python train.py --n_layer=11 --d_model=256 --n_experts=12 --experts_per_token=2 --d_expert=320 --d_shared_expert=0 --activation="swiglu" --moe_layers=[1, 3, 5, 7, 9] --router_score="softmax" --normalize_top_k=true --routed_scale=1.41 --balance_loss=0.00598 --balance_bias=false --init_std_router=0.0218 --lr_router=0.000714 --vocab_size=29924 --norm="rmsnorm" --norm_eps=1e-06 --tie_embeddings="early" --optimizer="adam_hyperball" --lr=0.00494 --beta1=0.9 --grad_clip=0.5 --batch_tokens=[32768, 65536] --seq_len=768 --train_tokens=400000000 --steps=8247 --dataset="wikipedia_en"
Below are experts of layer 5 (counted from 0) of a mixture-of-experts language model. Rows are named router (the router's row for the expert), gate (a neuron's input weights, with its number), up (a neuron's input weights, with its number), down (a neuron's output weights, with its number) and show model dimensions 0-255. Each number is 128 + 32 x the weight over its row's rms, rounded and kept within 0 to 255. Numbers have three digits each.
After each expert's rows: "gets" lists some tokens that make up at least twice as much of what it gets as of all text; "mostly gets" lists some tokens that are sent to it at least half of the time. This comes from a sample of Wikipedia text that the model never trained on. Tokens count by the router's weight.

# expert 4
router:125109141105105139123167120116110105143154117076109165107099140139217108123154110109189184115107142115170073134181148067081097112140141159100115168049110113187138156114146094163161095148055094144149166126115046162174176119110101107150166115143132092195103071111134144168063108133086129128140099193141151158157105136135160110141103130101124078157110109121081127150119149143138104111098150097138132189129099116139091220160120156114133152139113106163165160140144151167110120130095161172067080104120067071110153052124120163139185142175143121140131130119160116144133146170136180116169090140076119106122099139150219092157093150131100114151163131102115133148145153142131119185141063119171124107183107079120140121185177114106130114117108117174096131145123071166197149211119125
gate0:129091113124127184142138127121121116106114122184108110066148105134143107184114104084169153132100185170144097097146129103212117143120131067119124088163125216132094119124232120154146112112146134135086165146070098096170129142115124151118113134052116131089125099154087134096172149053094165186099138087125097091134122129132150158084139152092119189131119132061158111125081105121131165143136098141080070125179099109114107079173119129099158083117153085132069160119106134168105147118129155127077144149147139154200091149139074076087144149130143125125129116092082177083113132137112200180105180150121117156079126142181112126165144105175137164172170027076083113132092102116126140159102092129163129084126158128134119178129123140189166093204146134137134133144113097121143114121173086
up0:082142103095090128171150140125169119073097168103096129084164136076077113195149164153070118124161116150141115149150073185144096136119077194147135119129106106060128092063129093087099146120087157157141054157112126140089137150132154145154147121167162107099128122127115107171114120199104110178101106206123134137097134135120094083091119124139142152133084131143102114147120134100125116160131185121136126118133115148173133109076111118160211157128103140101156133155160181191204126143175122130064106125149105101229114091140069137132125131112114133176102233093181143141095095131135086093174115165073094133124102082110081188162128135098111111085121136100135091075147094134148166116160095113148147165087149094083132174080149143119117146073137093113101136108161116095150194170125125
down0:174141171132134169094160108121142132135184160132095131107112153140108157195115137098145120155138105200140140139109130112160088122124142128117170145124116149080164206064176177145130139127151067072039135110055133158162151121101141208149149133163184124147139120173131101188120073149033140110110136177140131110125183116077153135180138161118154126091093109124112152115173113135145093166162101113099137198104117103143149123194124068131090142125118141106105074099161158174179130123188079113100147120127107103064155084068037129175118126106176129134111171126124144102133158111135151155102127080076135116077114122083163188121088124133112114078122117090105099124133141132073093180129105123122140120151107122160107114155099142115077149113136074097067164101158117064144099105111178
gets: "-", "0", " in", "–", "5", "7"
mostly gets: " million", " kg", "In", " lb", "%", "SA"

# expert 11
router:168086124114135099164152143194123145191078167127183149144088173067133068158141121074117150144134152110169074161105104148162133100177116130107153132098140170169117126148115101165115178071112163100148099138118102116098093162146159212124130108124072183113130111142137129111146115185086102131078127113110118069108140070140067125098168113079134105070090122154128162114137119141126087090160161118163118117119157132108143119129132089086070102046166123137111135135113117097090106138165151126182124133153164130187179145115143110095123175083125104096115165107133160090085152153117138097202149184151198135146118055075093133123092138081137145159141161146130134153154112113125128070150162082147131082077175143163145178162179130046108095136104107170143164173080174069093168097141139
gate3:089124118126095110174115148130167108137131160156130120145154092095114062175136112097115149135066105142123190110102067134123131133143153130087175131127097234171108137109178111112183166107121173161185147085120088109106101125124134126094163105150136098141080074208088153162062124189124118145134131152109082098154041130148086173102189155107121127134086092160173071125093119120196137097131117149173104133173147137149153127079098100128140154163114187204189155173113132142102121093099164138068187081098125113154182149132137081159137068158086141142133145144098099095053108099161105086152105163130124111137128172109141093114116057134182133093093125111139128100112161153138171112118086114156123123127134057156165124105110112130092121192098118144158115101139128072163085145153111
up3:162171106166086139162100173127161157081125103085113139149137117121168115140096031111102140193084136099094161152090096063123126149125120093081107117182130137152156162108145159117070164154130111162145187141106120145143124061144136110166113155144164098075101170165100115103126175192145130079112189107167103134131144115155107103092101203188175109101117114174181149059114119124172103136128122089142121161186159114108174167144114163060098127101149116118098137164130089170074158145102132136079096032091098091126180123104099142185130106136148127111190100069072091153130119153144070155132091148103149149178067152100094094130123092132122121081170133162100138087149146120122083145169168095118154130193100127091152159139071083129118169120127112162093118123117093153155123151125106
down3:082113092155147186107110108116143070101165108197125116100142122172133149143151126162122171164165074102154155179149159144139135095141162130086144150142109109129118122074089121104141099194122089119141115122134145199083158160138158162078188128140114157133131078146132118131128185101124191162111126057138110153191108139087157112129089064118105106111083103089122149162108132127169181165147108079159118112154129107157063085127103085062179114168079146178170105094106052122131101173123148074120139147155079104123132110133120092197140115194118102139138061103128104168198117097182112118183170084122096111138084174099083140142169136144201082088146156135138098124104133095086165125139111153130189137121158149140070132127150074070148128136151110165110070103140146133160088175131116
gets: "\n", " |", ":", "==", "===", "|"
mostly gets: "==", "===", " ==", "====", " ===", "In"

# expert 9
router:118115102120143182118093117150136144094135130163139104075171131159147120144173095158140143212124085134104106106148141106093077127085143067155132091170094130122095168128128162084088106119186119141159117172080128134068126124143127133106118132146130124140150157246122157118161152118156122135138147100219165118190089097102136155117119107124124158200182119117100176114147102127173157136126120101175115153157109146072104115174109145121118068104122107124124102087100110059179147140135097027134155095130120109102054087137112138145143184142122103161106167114125164089190086090143062158112148108073118123179129109082096176153112110129158179160087125131129141168135103080159206114206159139076129153084128072097126144146110112147159152085159136141073164071152112115084116149118148
gate0:077131115107155184101105178158082110120110145169166116131154120144169140157176162101162074160168107109121113104129113120118108103145108100082084115146163122173056095142143114092154142141134173144092066123113150145149097128058173162123177119081129099112223168201119130144126118138134143142162166109127055074133159129132135126099089157174201101122169121134130108087147130127136103124127182087083141116174119080103088109119141153229108109104141178096136121087162134129166119112097048083060162099091172178111145149157144111084127128128061149157156150100122154113147142134110106123169109166117072121125139109144067174151186174132128183133127129127070136088149125122141113103181132116167121066202109151083119157138082186137115116124095079158103087136173165153169111110099120
up0:135087165161089157107119173175132120155133160193090125134149128160159137157117204085134155184151172092027127103174163104100126113113157116136173030091120158152130111170134095128149128128138107118155159122159135128137118128175111097129092135167128105158172162055122084124121133080140075086171183125063174167096091072153141129152150087162113096115113103172143109179116196108105182103136172122122125132138188145119119162136068124189117093118085119153123118090147076174067069164078105121080124142063097168118150172159092202119104152108160086106135111148112155181161137112088067140139182120148081145097139139146115147100163090154138128130099073121111114133129155170086152106138155163138114143138205115180134126148134110140084125113148147141126123139156076169122092114090082
down0:136146090116166083102149113133145155158118074147074124152101087157136165186182164104129101100142116109095094090158080133058097111091120120127136156150092140138177170141164116056088120160143117120138130153124120140079113146191081152130109120127171173165140175095139087145140091175130091104111054154123059185110126125127127091130175139163131091140119093182101139126087164131135107112130161137175135132138112081127154157112126110107154090166148114091152106135113112201161113097115083133127147161106137141164191144164123153090089126145166109115131128140128201144229096184116147070112082066123138118188120105138112094136159135188074101220108093145181131125073134187143059080119120102125115164137177147160151132085215106088091091137178099113154121112121120096172132090122148
gets: "2", "|", "1", "-", "3", "="
mostly gets: "|", " •", " Genus", "=", " MF", "See"

# expert 2
router:145178149151054079177145162106176131192132092085101086140134132157098147143183100138104133094139114076156117158146128130146095178103096146120152110098108131162110110121155169116151128066104048097083103112150122085094133178197157151119127129116146134111115139119147154119174124151116153135114128128109161138094112149146108125090119085146165147133095112168108058129141088104097064146154055154170120124171178098154200160103128150176185201175145171120170103135112114117113111119114191089183137155071109064152124101135131079109124089123114082063055101133164138109168138147172111139176126075111073137124141109121185146094093134105114074163185162135132102089116106122173143119082085147094082120103135113187118093127071121071131117065137110185154130172085106113136180135086116
gate4:083115090097093134153203151110115156094162181121122118149083152154115140137134139150139084137108145184091093165119088188107085116156139154085114040143106142180158101160133119167120129163140091160166144194094138141161130068121162133154200136137157175142087089152132143096110135102102106160043175150094124156118091117115126160159090188090101173104158082077122149118128123153070158101101180171168098141068106124146161109137132112146090154072086098118160155063134158110134163139157129116153131113149075145173133159122136092050125120144099147158130126080087092164102109164145181107148102141165132209088134064160149104163136153098119145166109154112104120149107116096050141109188130117116187123166125106074147131168159178148112098110131184076126094093131108108203151138154119
up4:143107135062164094102065131134096161143150141156176116124148139120133170156172092148098113087086204096141122139199140172162135148152148169191171069147107152117088107138096128129103117109144103119136107111092125173115142097079112136140175148119069166177078166145146087103105124147157118127091074103112146126178088126062100195130118112134100172096156054101135170123138153177153163081069152116165126080095159069164137118059110177136117090116134097107132171144188133108132132162073170091140112149195130155128104089143126153106148113076081104146064095119113132125130104169147111110165126156112091130094131107116072133156151110089113174127195127097116112116096095079074144167124069163137168189142130112079131127164115151081088122118197131135097146102138104110166149170213104
down4:159155199075169092084118150099194150096111128047106137060119166107138127128116169113088114108150142105155100151130091133100107115120095123126152093073137072143148127115168051117098132143185127044150115109160129115127118121124152081154112117109093131098085106119137066068125121119081140122123119130093147176095062101112120145136178098105129111154168119110115174116122172218145079053119123119109132165162161125150103091094094124079173127114178117084160128113069166136077109104089138106092098109168173184198182114087075137178168178136124141142101153125141163121234188175169126185136092150146150145117095134178141077085102158099127156112169110105145085137134103116087141139115142163121106133116162107086110162172079113143117085134157118164144170110118156128151129136134099
gets: " ", " (", ",", " a", " of", " an"
mostly gets: " (", " an", " ", " a", " /", " April"

# expert 5
router:124118140120119047125126172164139139086104136124176097103144142141132144157112137109171122091140157140178171168160166169105125064192133169087167101126102134118114105144090145114174128179063142153103112123096154147153142122125120090173079144131107081081130114129149130088161095134105066072166109178204113142168130136127130122142140135138129137117105142137173171104098199134115174150108194142102160113130106171110173111096156064158175134184179109102221168143117150112094094133149115110076154187119144154068169126125132126127124097175093124125142126200073095082088126138085171104154123124196077150115138184111134136169065092161112145084153115127146133124108179157107097217086128123081115150149066136091135134126050149173147099171149111083138133084127142130106085153135176
gate3:099178124131139143134088156111103138135061104133087088126151136094194116135135151127100169141138157094104121095211113129153109129147151086186145164156168121157137133175112147116098123136167136139119162168133076080130031111125155072111155116110182161106157141116172101147091134109194135169106090123132143150085114149125156096160098114152158101198084147092131104145109113154138099115140043174152093153144169146110057197118121127115111135095124122129098107113085171153101125100138172124050200116118080117135108131178158147131153118123104169105166188114128157173077099100143068121101159136167135106180151092144086154154171171125139047200131112071184184148109115088076120133076133137107138148177100104122127136129172110088135107104162099139094112185113160123170191070154131
up3:080138090070135118185090188153098117105099102045155104105154133096137046143105098140113086150137132131163174117068125101153109111117063107088125117138114206102116093105064190171138116204140156110145114133150152111123152102171107097158122083134133102118147102148157088104120095117097190079150161106157118167130095169090133119153102122162130186120181117141114143103093138149112084111155186135134144143155095115112151127112176126085090079132128128130157072136124156139126158170119203162153145150156109128131124091094090131124164130157067116106172143135086163131078089114097094143109167128127166090145115122059103176114126129052187075106091098147105140141156101115123105092151148114195083211071126163095103128128181140114210171127169123151092192147072144154139114116152135
down3:092141167091133160109179191163073157141144139133112134134100102121062092187171093091122168157127136119187173136083155166106156120185119194095136147141160118127135127094126126174149099157100098137149099111155142118111163126140172157155151076160112096120174095102094091135152099105086106118152149101123142109139136120101127158115161079155123150099106119146087162158104149135122116085148112072162111114166148141164157086124122059082144118101135097075119146206126119166068109101101131192080133114063152127121135135104105200124119083163108147124120086115112069111128055110152132114141245122153152090095111156045056176134118138120135174113082083134132130131132131143110054051156170139109130166185146139182114128119089200091162118114188129123149155108107184147094109136120153
gets: " the", " of", " to", " |", " in", " by"
mostly gets: " to", " with", " into", " their", " on", " between"

# expert 10
router:085089105101116184142195115052110098112113117129082107127129167092160128091055114115190107204128139073167122118091096100139099122158114131171102147099130142117113145119096183073102129115087128119166131086154114123154124110112092115099109143167169154193139082144151124113120067138184142149147143124223124147117133169142127142195108185104174139143086103056139053133182112147170134151146158124145168107100144145137092191129129130137182125114080189109092123135087191128154101119126141117068107134157105128169118114168110087077166162076089140152102154120108112088067119108135129131085143173114089100126156076181161098109109112088142185194104149090158171099129092129162123117145143109104133152079123061131132077145122139199136154064134125079150100095103168102151138097167142
gate4:139108153107147165066159108111146123135134144141100136148123163183125091126172160113134174144106163105189076196155104196099111170121086142113156094118109113141152085123168089096142155163107109101178108156102084102109120080082088124103113132068130165098143138125106116175132125141136135164085132136088074168125117126113095060146144103015129146137107181133123159162145099117134134115116054124150178117122140151091093097140126117160141131172130190114152082072129195159147113097129155155092132166094187148139160141168128098158121126110160093132115100074149118115156077120137123106163181137193116132081135112170138164128141204120072115059121160165097067129194152157146138104128108082111185104108108090141219168141154074119114142120112143088129159143160067173123114184153060
up4:153179116133146125136130189116183124159108124157126129164080112091127113128122142151173126122078169079157116093135170128100083090168170110160145186126100065142111166153103089103115125088168129152101090144155182089143118114120174144106154238111139176145150104137105203088187069142150136100113078098208152076085105137119120137102115186166129112135112129077155140122135094143080180106152089123099074147134102089144095082134121175117126123137173040157077132150172146098099100135126115135112125125172110116113127127097187114125098144111158156159080198110121096081073120163124101105168132134097107184171113129128131111097134121125081157128154133070066103078108104085115105049175122090136161100117117076096096206096163183148123127128122141175123159130112160096154119078125151
down4:116138173116157191108140151104151172080157149120135123126134109107080132124171085101123100116177156144143163106143123160131125127189100144126107090194120072100125086109104148092112125138197184127127152155152076179040104174118119143147138149145164127100117143152125093094120140094097129158133152138149076141108155123090135146148122178177171151089068112153137165165117136116134127086102151125104112141141129146176087132097161082165125142113129107145155123136160120114113182092179178134110184119113158067150156122114121147099142121170208135170120063115063158082147138151167119085137065165180135154127127113156144131116199089156163168082174129115127111071131083128078150187130081141114090134134104097039098160176095164160088097099113103199205105166120169123121143026134136
gets: "0", "9", "1", "8", "2", "3"
mostly gets: "°", "%", "″", " km", "′", " Total"

# expert 6
router:121134135157141089059107136136166150143143221137137120160125135142092105129150077169110134110144111190160123094129131089092148101127093172078131140115171167153181147124195208131111081124143108103128148078112132178157086125136115109174105107089165073154115174066074120168171111187107109095086118091142119158106129151151147159105117135140126093093089086148089112087126157086085161127110082149077085169109085097145133164117094111084117121157174152165186166142114081136111136102141100128147188198118156077130130144122071129133129138131151173075145033157062106162177142135096115091076169090126111159048080173167108130092143119103151109114153126133111097107136116166127073139153139164173103140150130165105150223088100126129113108144125139091182134155098095128156131163089108
gate0:127184115125179151045141164146131155152149100171102120120138127150109104126164168163067095173125141139106093136098136139149121089113161119126114204166165114181100126129130089184179140156083150172155180117081062175075096081133090043103092210106199133162166147168168093158050132118107113126101128155122117119076044146094111187106160146151147113122204128139097129117150092145118099139139103159147178161105148126123127111174115108107136139108103147138067153132164108116155157141158157128127137070146192125121146113103143152065140069160107115131134069165127107089100121161152178162109079107133214155142130074205159162109108113119176133142191161071132096123112147088138160173136126151109151108155089120138137078078141146120114164152148118134088149133123131126134130139095154
up0:158096122119040091121165160193110089163149196159212140169076151118158103167117117094147113163157152138155077092093128136127134124088132175123099087132136118100174158083148130088150157103183135158150118138161109081145168176126155166120134099122088128155130170173176105129158110194133051072116136117115077079165141139104112142145138062092171151219126168134170115120106163145067111150043166085147143104107104118143144127167174154107085089157141094162163131103106125112162081167105120056145128164073161068144091091175120103152047143165170094152084166097115117139124109127124138115166163096129155106126114148100143115144094129143116178131121118156092156092148145115178151143175105089099078093083113098114188134128116093106089099116121134137108175115092136142105123172168147
down0:143134147129171123127102113180145172092161113112151121146108117140096132104146098161106077120134153183123153052122139104123069123130060183108121138116105162223150141127165097107161154109201093118114137140081144170092115094153121074128126084136132137135185123152133140165108096149123158074110063152145117183165088105122152149098157111140092128081130169130143109074130141124130154125106128163082156191107127123099186082189088132143153137136182178114156119136113106114104136145186112039134167115081140098111148066105135116091113097132123094148199129137104129105198082154188124143096165075102118152069161115152092170185219117095141157101123067104159133144151165140120096152109095082091109150118080150138094153108201130137114118129142073095083129152167132145131169089078194
gets: " |", "'", "s", " the", "a", "i"
mostly gets: " t", " la", " ch", "ra", " le", "'"

# expert 0
router:096143118079175154104111149091126171116186128148094076186166106169102154108153120155126131074107111063057144078150132195067175144104123067165126088183132110100155103146107107167077113138223168141123057141100196075094127101165164108061105127108144108126154138126084136125167162055177124183152157129086122118172122118123140112083127096173142123184186161060144125133107141094141182122154141105144107099144165084086122113124134157178183068149085092088103105156161110112152132092165120159141122088161083178095102197146138176171113086111197145182156172146078154112097090128115093164104110099121136133152165150141112093121139141110146127117104142126118113151128117084170102125167159111096121141175116159134099143087124129108140120164124135122052114113135140117143113081140091
gate1:147074164149187161066158156107154105160144135139089097146154118160145154097117168114113137180095154179098073117140134096083124115097159086130140116098142140117119101132116116152178180084123131115114095085101074097122117145111122075101094110113109128095184118114143098105176160063169187088107127109106147185069181124153173168209189093070105178109163146111158148193092095207151124083168179127140131121107145087122109128158167145175215170130126129146115109111135127113133155057102115154168119111108112118082124125081104106159146116117100068135162133145117167099176121117105165189155087134116133142147170156144121146160127114131166109157097115083120093134083091078138086194110141096075183145192148081204154102132123130140118125115133132048141090105117143114160129073157142
up1:148150098164127084106151117109160098136143123122136181174180158137184125137087150065158114095079110115088075142196108066126161145125146174110087139067094118083138133135168147095169146206143157095081127137199134108108104071136116113140088178183164141123129159148120131066115102119115174159141178142104108137131066158143156151164172127151145132158140121108100114130140157133087134111156131099154091113106113132190105150076163133075135191119127044097133120118167137125140136101078106111118109100108186138044179117145115122142204090108132155081144139158134100128127059130087179114156078209163118088111103147160175104101179130073104106110147132098143120126142036098108084132121143144076119091113108107102096056170120163158137121121138069118157164137149119094137181097160122
down1:148161143110129093139152130140152138149127177121150062096101161060135187139132119114110078162116050108145042111132125118179138098103149080116155156112174161053076085102105056132141148173120156086089089120156117162117182190148125146082124133125135114090183119129178093072154100126112203148138052138107114162131174142122109140122185201121152110135100113120118123080135041077159143113155140140134131169197110171140166144115127091105132104182144153104144154097201080114159126140154170095092138114116142162166148131147150111139151136179089166110097167140124178113095107196059127153153165128152147131161170090106141088177101125149186174143161128151140134198137141105118135184119118159143101154101150171105132099120084091142082117138101087126159186153124091115153092111125136
gets: ".", "1", " that", " as", " \"", " and"
mostly gets: " that", " while", " but", " since", " where", " what"

# expert 1
router:201140134196145152148173097181108156095121078143153188190114115153117144096106124128065143088125130098055069111138113119117161126144119108094098114148113113145140095174160057152096138070137127112065103105151159123107071134114092161147145077091115169139122111162072170121099179182090119087116175099051166122101139083137106147128147122125137152126145202087058183110173169134077129136066162120075098115066090103123178096136128131152126129086100114104102159115125101164114190088139126161179133151104122117121150121134147132140026081122148099159186127149091097112123154114108138122082128117144161112127120130164096147114105126166128127090115091139193151158119094182085134140066166124138120142177123187090133081189183128106102116184154094127131084109150131151168116161116146
gate3:142174156071134129134148108142073154097107162101151104148141158087142146152169136088168132124126118097101129118099093141164111121147131145199094112087116149157175144191112110162141151114132130223140091200157155111184108090095163181121151149079109098131176101112125143060141173128111125115144182151112127063126130117148134065096139130114161165168160075116139135151107070122132123108134135105216124073104123062121140050121148144153152105106163116083131180124238098124127129164110175099131143153184134149154153162113210151095121115092098144134131146127115123121095166152135068103191123204127121111176142177075145104109174087091118157095134165159081102107116095094089125110135136080124084087135159127121127097120129212046115153149127130154110076152125150102162141130121112
up3:124090099071128100081227093153097140097054126194102147156123122157140094132103104089100131126149104083159064147145104146189152148133099133128093149103100122143204120077104048116125131086173098177096113161134119170167059134154152146140208142133062146142138159108065108087111148077129175117087088131092115143105103139130149078142096127107174181148149133154150134123165139092161094119079107127120155127074127124113128042118059159169076116105145087107116164155166131089159115160142157128064100172139129108184129115137075117146102126120108137143142108088069104141153113182149116163127125090172101081106088129108105163096115110182119125125152135153115091109163163106159121079115086146111108073141145137129165115142142135090141132110146092135194071113115133174143152163210072
down3:141146210190134135143101131173098139126104134112112226172087111175136097081112147143158102129129137143073118130078140156108128171068095174102172109187076095153174072104157119117181139107187115127113152105102140114147140105168119115129169069162103178064149126122179166181138147076145094123124079107111158139163096173093081123137154118138167114178100145146123148097154118099125146133103175108132174107138112157124125163138118090144127158153120167196164099151133097188116166074145182077102066090141134126104128113149074140176086156117125179118133098134119099121239097145137112153106186126144142183137132125065055189128133176138096145081109108163139112109159109114142128098118108161117116159145141182198125117193077106135120107160169115093168105131147121103129132140071122
gets: "\n", ",", ")", ".", "\"", ";"
mostly gets: ").", " who", "),", ")", ");", "\"."